{
  "n_groups": 4,
  "groups_per_token": 1,
  "tie_embeddings": "early"
}
Below are experts of layer 2 (counted from 0) of a mixture-of-experts language model. Rows are named router (the router's row for the expert), gate (a neuron's input weights, with its number), up (a neuron's input weights, with its number) and show model dimensions 0-127. Each number is 500 + 25 x the weight over its row's rms, rounded and kept within 0 to 999. Numbers have three digits each.
Before each expert's rows: "gets" lists some tokens that make up at least twice as much of what it gets as of all text; "comes after" lists some tokens at least twice as common just before its tokens as in all text. This comes from a sample of Wikipedia text that the model never trained on. Tokens count by the router's weight.

# expert 2
gets: " ", " 19", " de", " p", " re", " 1"
comes after: " |", " the", " a", " and", " was", " of"
router:486514541515519496458492491493531518475489499470534518476490521526474514466511496505508499487514508511510488525497532529477509487486478475516529447484520535509482515435538484499491488496524455524477488518543492511510541466481486516536523471510522498485525520527454535513492493486484485510461568461474455482517504453513504458499475539483501512530458492480472485482499538536451529514530
gate9:531510476568518459497490439518466495449485548473476494504467505476531496492503498528481528465466470443513473510484545543522500555532524493492480487505492529504509507495548519508483493518496457488466478516495490491507500526471434507547501517498521508465521534497474477516522566462501471512507501491492469503527514499537492503505474485512512505498469493496506514513489512529527517479505
up9:462523496510525532510465496501488493494478457537521479486498493539480527475465479518504533572507523535489533516507483473511495505462488527514504498487529476521515505544481500515525485481472528504490532475514488466503534521518523544481461446497494506560514497509531482481487473523551498487560482494519562497478517509456533503507511508517489533536499529491500485497551506491471498488461
gate10:545474527487484483472499504480474556553472495535483511442520498506493532559476507486517469500511519511526510526508518492506466517512509512483566462438531509475511476495543508510499505540499514525536494570515529497502472473538476507520504474538516506501479511515483491473519464478497504491484536474464487528501503491507530482492479497480537499483527483485534490547511503533517499491537
up10:464494499522466498535477506512526496475532475489496485532502499490525446507543511482503519490510536462531501466539479505510549462531451506510460527522494486507519527517496565488505465492510485474473541490491462504507531536478510507461501535551525511522515513504463535468486478488484514519526491521516511484498527525510491550491504532480546463507524453457505529523472486474488489502526
gate11:510480522460507485456519539462521531513505494471490465557508497503517518502533473518508470483519500497507513454487494516511496489531499482495505506503499517470549507461487502501547521536537505519446462478492525537489494527521520490530488515480475514513475492527464499508520492473474531476508507495471502500545469489574526445527488584496518487486499505539532503514512494517471482492537
up11:507502506567480507532491487495513494500487464501533503471498481506475458522482483527501514532501476494531502530502563477475459466497513480505512500470529512503489513509491479484481457474451466484517536449520515487550478502508526505515470468435483512537477507482504469519518549490465539513521459487514506539520502466485482516458477513502479470526509499483464534529481517464475523490521
gate12:505502522479524494488506494535525415500521500497521477500510507498460527545494524510494520449512507486512501514483520479502492507501503530506492499515476559529514532520514477487496510521503474521530531505486580499435504520459525482504496467492545487508507479507526517501508536492550486539527487494519487532510504438482478494536508482511483472528501523507552493496518518469485554487539
up12:484510501496504520514513490477491544489503508507500507521506477506542479445530522471487445551517491500482527469536478530521522486503521495492516492491492461493493468518444506481499467494491540488482459492501443486516499502545506495533505506521467525474514502491462500515465456517462529492483493532466512465515498570506507523475477538523534540481505486475480510506468512533531456505449
gate13:506477507495520476481482457465473526518500478490516484489486511490548487516516505542485468498498494490530510488509521517488488483453516497489537459493531486530490536514541505495437522497541500475511538476523473493506498533529471535485541468487459477523500525516499571512483505518530544480455517500521479496532502513507549554531494503469467461478523485492526471485539530523483526498513
up13:534482519519531494504518509484497514510515530462476428545476467492533502514479501489495480490475485447474489516489507496488501511509510485492515458530495537567465502490485481511489481510515517439456524526537494519515499532433453530500502462526466502519514487500504545478486521502500490473503480494502522514552505484506458486529497507495494499489488521499481471460513536522565536492506
gate14:490519500537502511489483491494524521534464502486532527499504510544510529491488501478547537485452485550490486524489536492470480466513514549468498479491487478487500504497463479480503553518521470512534451469518500488517537478469457464413496485533490500536487502491478539486497455503454474509507527527502506503516481467483502530535497478464495493467498454530496525506494511504488502522474
up14:514437485472478483507509451483521514486478562486556491466527457496501455486470500456522518515492490472533483502510555454492499481475517460481507477502470478483467496520493497520519489524498467509534529508473515496521529506446482511467504486478547494492539486510468496535466490513520510469485550502493486536510500461525483449450511487466505503498512507517479520497493479486525515504484
gate15:460510491533565501512450514549509511455502469489510437504512491517538482490491514506521490517480505483495494506508494539474500500545479469502495494509523475513548514454534572500433516478492502506501494508545510500540491495523495477530542507495476498507499507513516509502514477437550513503477563527498514523469473482513512524495491522513516498521485504478528470474512491502520484523461
up15:448507498501499481514508533477512495520458474488502507511502491512481489479524519475487522519464490454447500478473487491472512502460515475503509473477472482484549489509560494504497487524546531486479520506513513489539530505495532512515555539481476468525469516477502487492513463552492507519447484554551501522444483502493516496449471535506526518474491479510527477459513532489495478508505
gate16:460489495508499477481506546525488526512475471497508475504462487533535487517518541451513515501485481513522489518465520540484482506535493505504482508533543492469491529530564479527519499492498453497502581515501506469524515507504495522517507496543483515433473530492496481495475518518479456520462482491497507540540477525479497495527504479515529521523537538514532463476522492505540514490510
up16:493458499487499480500460537529526508489527518476489521507511471526472515534489451526542502512495459464493480452494501534470529477528505520510520508540530495507496496512475483476540453543468490502472455488470498522539537503477517529502506465477469535517479495490540530533493499474477546515506483485459471499497453514510509473464511486460515444489523506501472508501519480528481523466529

# expert 14
gets: " C", " S", " F", " P", " T", " G"
comes after: "-", " |", " the", " (", ":", " \""
router:501499519486513504492512479496512530450492454463517505493495527515465518481526476515537437491511491501513492514508528496490511540477484501543535476511540521532485531469508483497516502505525469532486492494534478509500521478485466505519523485496500487482523502519446534488500495499474480499449560484453449458529524459523485467474477522492506476518459467460524460491476519535461489515538
gate8:517502509489498510552497525548477520490504501437518484521485502495488467554518524489490486525483553461509492535525490511484496484467503532489544492524462493484493510508521515551494489463516477523479499525525486556498556539486549506511465541488527460485502496437458482517500466505477488490475536499465504490520508515515519510476468500485519487532528507514492445502509496530470500468504
up8:497515497479506450476494518520507523488517487533549461514492527509499512533471517511529495490496514533496491507495533509504503482545492447522511519525503537498494481451493497480497545515526474470517548501483509492529507460540529458497509504546501508471461525487483443493543525514520516456540479498520498531531517509431516486532501532554513478523466510494500514520460514487506485540483
gate9:500490457492527478481461521526521545527488492527515491514494505490496499542522519508537493412487533500453523513497487561486480492479492523503521463500505540523533471474507544489479483475495517539493484511519462537485507512474499470487528510471466501493513475459479519501507514512515482534525530490480524475514485498517514467521469562535477484515477538496512492497549507449490486527482
up9:500549535517543503489557505470462468484506533555523506507538507500523519512473536508502487517469497516520536494512488489487496489478494506465512514538521503488512490468528499463506488487479518528493487526548462480524519484529489465484489460518476549504491552479483498530517513558544455492505495514527505498495497440536476485479499506513509498478482460461501555498493524543502535494487
gate10:521509526513474502498447497484467523535495486534504518469521539489475489517543403477474482508513494514471529501535507483481535491490503504505501486498507556479516483477522529465512469498507478522513489476504523540473510509535501509527504488522490517521520475493514535534503537497467508546529476525498456473489481498463455513516488545522456473544487508470475513509492537517474517468526
up10:509516503485475477516506492502458508489515545505477464486459481498508452512491514512512473472494537483537447517424490500516499500502513488496494512532441533502506514458476453508507521480505500481498494512489512494495506480492467532526474522455543491458558514496518447496498492525499516474477498438471521533493538510489517519501479525502539469502465474455506455522496509520532513513487
gate11:549501497552482493509466538474547529483521480520500486510512527507538501502509469516473436499480502480486549492508519504529530469509504478514497460492507498494474491508500502470495458500496488525515465497499504536534529495521535475491506508511510524512487536518459537512529476495534492506543513512476475463529462510490494463470483457555456456505478561494505530518489484493495489509438
up11:515511501499530480509487472527513509525434517485486483487493525499492502533498515507450460506525539474521463499478484485496494520513521507497525460485486525512504547514492523534513556506484526507506461472514509490478462507463493491490467547435477509495527492461510536482533488477549546473549518469506483521478495523504500489496506511522489523512485514543556465481487476524490486561521
gate12:557561508468467466561576515498506478505540511518523539497503528502500536519532466493476479511481505536488473441550522511515487525482496486488512498477522535495527494488512498540503487475538513527513482460527484510478467462470447495483494507489521502510508476473481526482535493487528484534486523517494490475498467477513516474457467502504494472515487476471514508487498510523535503486526
up12:440511464493504506489482505533482507481468457518472465500501515476494527521571499520517536458519495489500470512507484485476528457503504459523513521546484467504486543477491514481520554491454481477454508486472517508525459521529500515499506505557488499464490533489491485524482525489529492504502483448471510503514519468489513510532508493523491528502509528480511526517531501466444496545464
gate13:493505479499543483500490535530524484499490507475468531463500504480507449471501479487505521505488504516462500475510484546501459494477522559474481491496547486493476505506472541514510473526528501530474504515506521525544493483480486478472488500458502494501483510498507486476503509524505517516438466487509485493539519472528515504528492507456474422535447548536507500526536492436486519502515
up13:486513517507467489494537516486516543493507549511500506492534487495515544550478489544540490481540536480514488477517514501486496487538488502478480526493426517488534516512489517434514539480535520498551497477534537477511516518533505539468506498494491511508534481507493520543489512520490543475522539534460458486452500498508485538514491490492531495494500512492509516493458479537519527466491
gate14:489502501452494541492530570541506507477502478459488536518495484501480482516452510530514499478535501474526509494488532470507534534496524485490496524515502486532500510464534472512462505489536486461538515462518545491500533463504503488507565516491488500482548462500512507494519471525549508449516504468516475506519524500460503468508467525466506520505497475519501506494523516522505438521521
up14:473529489482516524451518520517459495485504539511492524520496474482493485507443494533525468459489491498486528501438520477490501490497509514475455467514531490499458489465519458484503517526494466537515534468517511500504483464507503542484575505489523515489505501466499497438484491497510499476524462530507522527494514508467503478472490539495508488468462505537498524487530499476460443512533
gate15:478527427527497457489492469492546530495528489490491523529528539525487515486501474473472483507540519465491492472490522542480451512504510502519500478534489495520458516477530502512483526511520500488493484540481475506509474493490461513472513504488472535464515518505502502514461504475505496503520544490497449449555487497521520569496511465518517483474524495500489485478478495478569463503510
up15:527489502567511472495505481509527537490488493553503486494510547472497461484528517478480513484517485482517491481528521501509541510489529495479475542527515494533505518468503444545503509535528465512476501486520488509471518497490490503449487533518497535449512517508478521486501563506533488500503496488497460457548507551507529499529515468527483457479484468526512531508496519481519458461514

# expert 16
gets: "ri", "ur", "re", "ra", "n", "ar"
comes after: " ", " f", " p", " re", " c", " de"
router:522538536487570507469522488487507532475505486480508506470493538517484536469504467503532489509522495510528507504502499500507533479482443498486534482473535521519489502471511483481494509491526472521471510534520517516521528468489482516544517441512555493508499531507468520491474530463495504513501521505491463495546544456509452481453467506472510530506484498521473472467480521537459520532501
gate9:509485528492530493498506464521516480492507496544481526466463468508547504507473475515504486510520500543479491543530465515482471547497506472485507467487543536510507510520520488483529476520505481486537520466469484535543494468551510493497568485481522519517501495513489518504462482533510471465522539517515457471517523485508476491464491549476468538495499535531532484464485484528481515514469
up9:496510535473509475495536502473444489476538491493519466469480473503503512477475501477542486503505508531470485507457464508532536503501524497543476570484507450491473493518474491455481522537443480515481486480468547511523532484498502506503496503494506487521521486498516512480507505533517477539489569529514491501486532496544516525511461546531524486522515518491512531465462524502482511480485
gate10:545485506505486481482482490467518491509458503515494475559506503500484511480535467480490474477473499549477520514536472499474501484502512496509514493523490537514494475547424456516486501482490528514481472517470549500520519446447490517533500456511541511478517551516488470459511523488495514489518493499491473504476516488501473540470495514507501516493472483492528459499455528497478522551541
up10:489524492475480512503497547475552524539494490501500495469489483501518557494484514473496485483497477514409526521491471475520511479492530521461452490482504499489527460528511506522491475431504515522519503506537523528530500485517495471543531513501506507506519504520473496473481499468492555485490488473476499486528480495560551506458493480521487481476511513503499482513468537508478525515547
gate11:534497497469532509488485561479498489499474483520557452539490519490502539477491496496460529475487522508461531521482511556487498479438492516476506506489512546490493497514497530527482481467522565503502505487518509463502537510501499491504510507465515515477517500459441521480516475517516525509486508513522477519520553452495496477512511496497514533466466519462497472533494525520506459530469
up11:524494473490481545466527516509510516459522506518541461535507458561484484471490554458515491491502497501539514482540448496514505448481514505497524511498508484541499542500520475552488540488516490509505523489497518478530504491474441476483506474490522504473486530489502526492514470501522510519500489500497469531530502459479524493492521537547533515479520524514528498532565528475491490485506
gate12:485490501523501501539453558486525493547510517475490559493516523509506494470523499542496506496481527458462503557537503517481548474483480517504501473502502529502485472517534465506497487482460508479466443474509485518486518478502561464482496505508533501513501505497445470510525492516568499477519463521495510495478493472488507478447492533477498522452496504513499480524534484508487514516517
up12:482484486514497478515523491502487513501558485511496493500527509517512456505497507488540514477460540483525484528477509493539478522540490509491471509478434493516508538527466532430462530566504502514528490495497458505507502498495438535544499524493475494450485479492489478495497463457504489467481498477528512500472480514543494467477491495489528499545511514495464484503495504511536486488449
gate13:527484534498517470494522506478521533519519475519514502495491513519502537477508515541481514526471500538547486522496471479486469498485454546477495484460520524510484466492526482496506483523490475475539517543515485514503520412491509495517483485515547491469508478529469457490466462511512499500539548495519493531550478511494491526503496430477477497528493547495481453476512488483490497490512
up13:514508535507501482512449487499447471510494485520533503483474481498526512541503534522495501485516490484490528484531524469542445564507514508564477511489471500452521509506528509512506551470495510520520495519494499471484523500537512517531438499481444534505497538509506492517481497510522515513456515496446508530490460463485539487509495496492492471506519442466493501539509473512508495505483
gate14:492509544497506513503482500478526504509512522488484504485530558449481501440477477445512481525533482500518454473474510514501502469501494526470495504504493474541509477532496520516479481461547474506518516530505489500517471519506471515498512468498492511513536522487463553479500512531490486532431487520534482521528494480491529465505492508464480513508481560512510512468526507513501568469538
up14:478505494471482505545490512498472559480528482523469561523495517523500512521530530495525468506493520466523528521509449529504494504506502516513482529519480530474520483492490525515533490483555515479536516474542519488503512459473484495488488482479505509507499504450506511532476499514511483523465542500518501462483453435503515536472496441452504512488537471556499522476483486501498504530486
gate15:527517533509477469524492485504476525496530477434516496483509482505481510465445443495532470538454462473515497540510472537510469529480516483495503471468502511503486454530529526533533512487517456519541476503507495519499514507512545519526503489491540488509543490517532506545518483507502498489507545494507484494497537503520526493508504515521500511480460503500500489508506447507439550539499
up15:481516531492503449492516537499517503529514518499521530496500527498505466515546491500499548505499471487472475500461539490514507490584531536430460499524492478508478465463502490502467521503508499519466513514534505447480497518495480524513497498515522502520480470492494532437519480501453529488489506510494509545523458518476501506494528465505474493493494478496547476485479497547544472497493
gate16:514511501526478483487519488507471516529536515540514469508456503482506516464521497455499469511484518505480488487489525503479499465523516492457513502503505586543497482502462488474543500474528466513501498476533558518499540494548509521464529465518505444475538540506490523499454512490480483500472495497508478545516468498466461539467504496544493495473483522499488512493504494456499487502476
up16:494494491526498500488466470515470463548472508494484563479496477544491526506481511457549524512465478480536455519492495486499486489513494540505467498508565526502517493479535477462534519458449489522502513528491522548494519473484470477519464488507494456507528510490520468482510504524531466510533502477511521508505552479498469489511503512510480525465507503527469506547487514535467506530490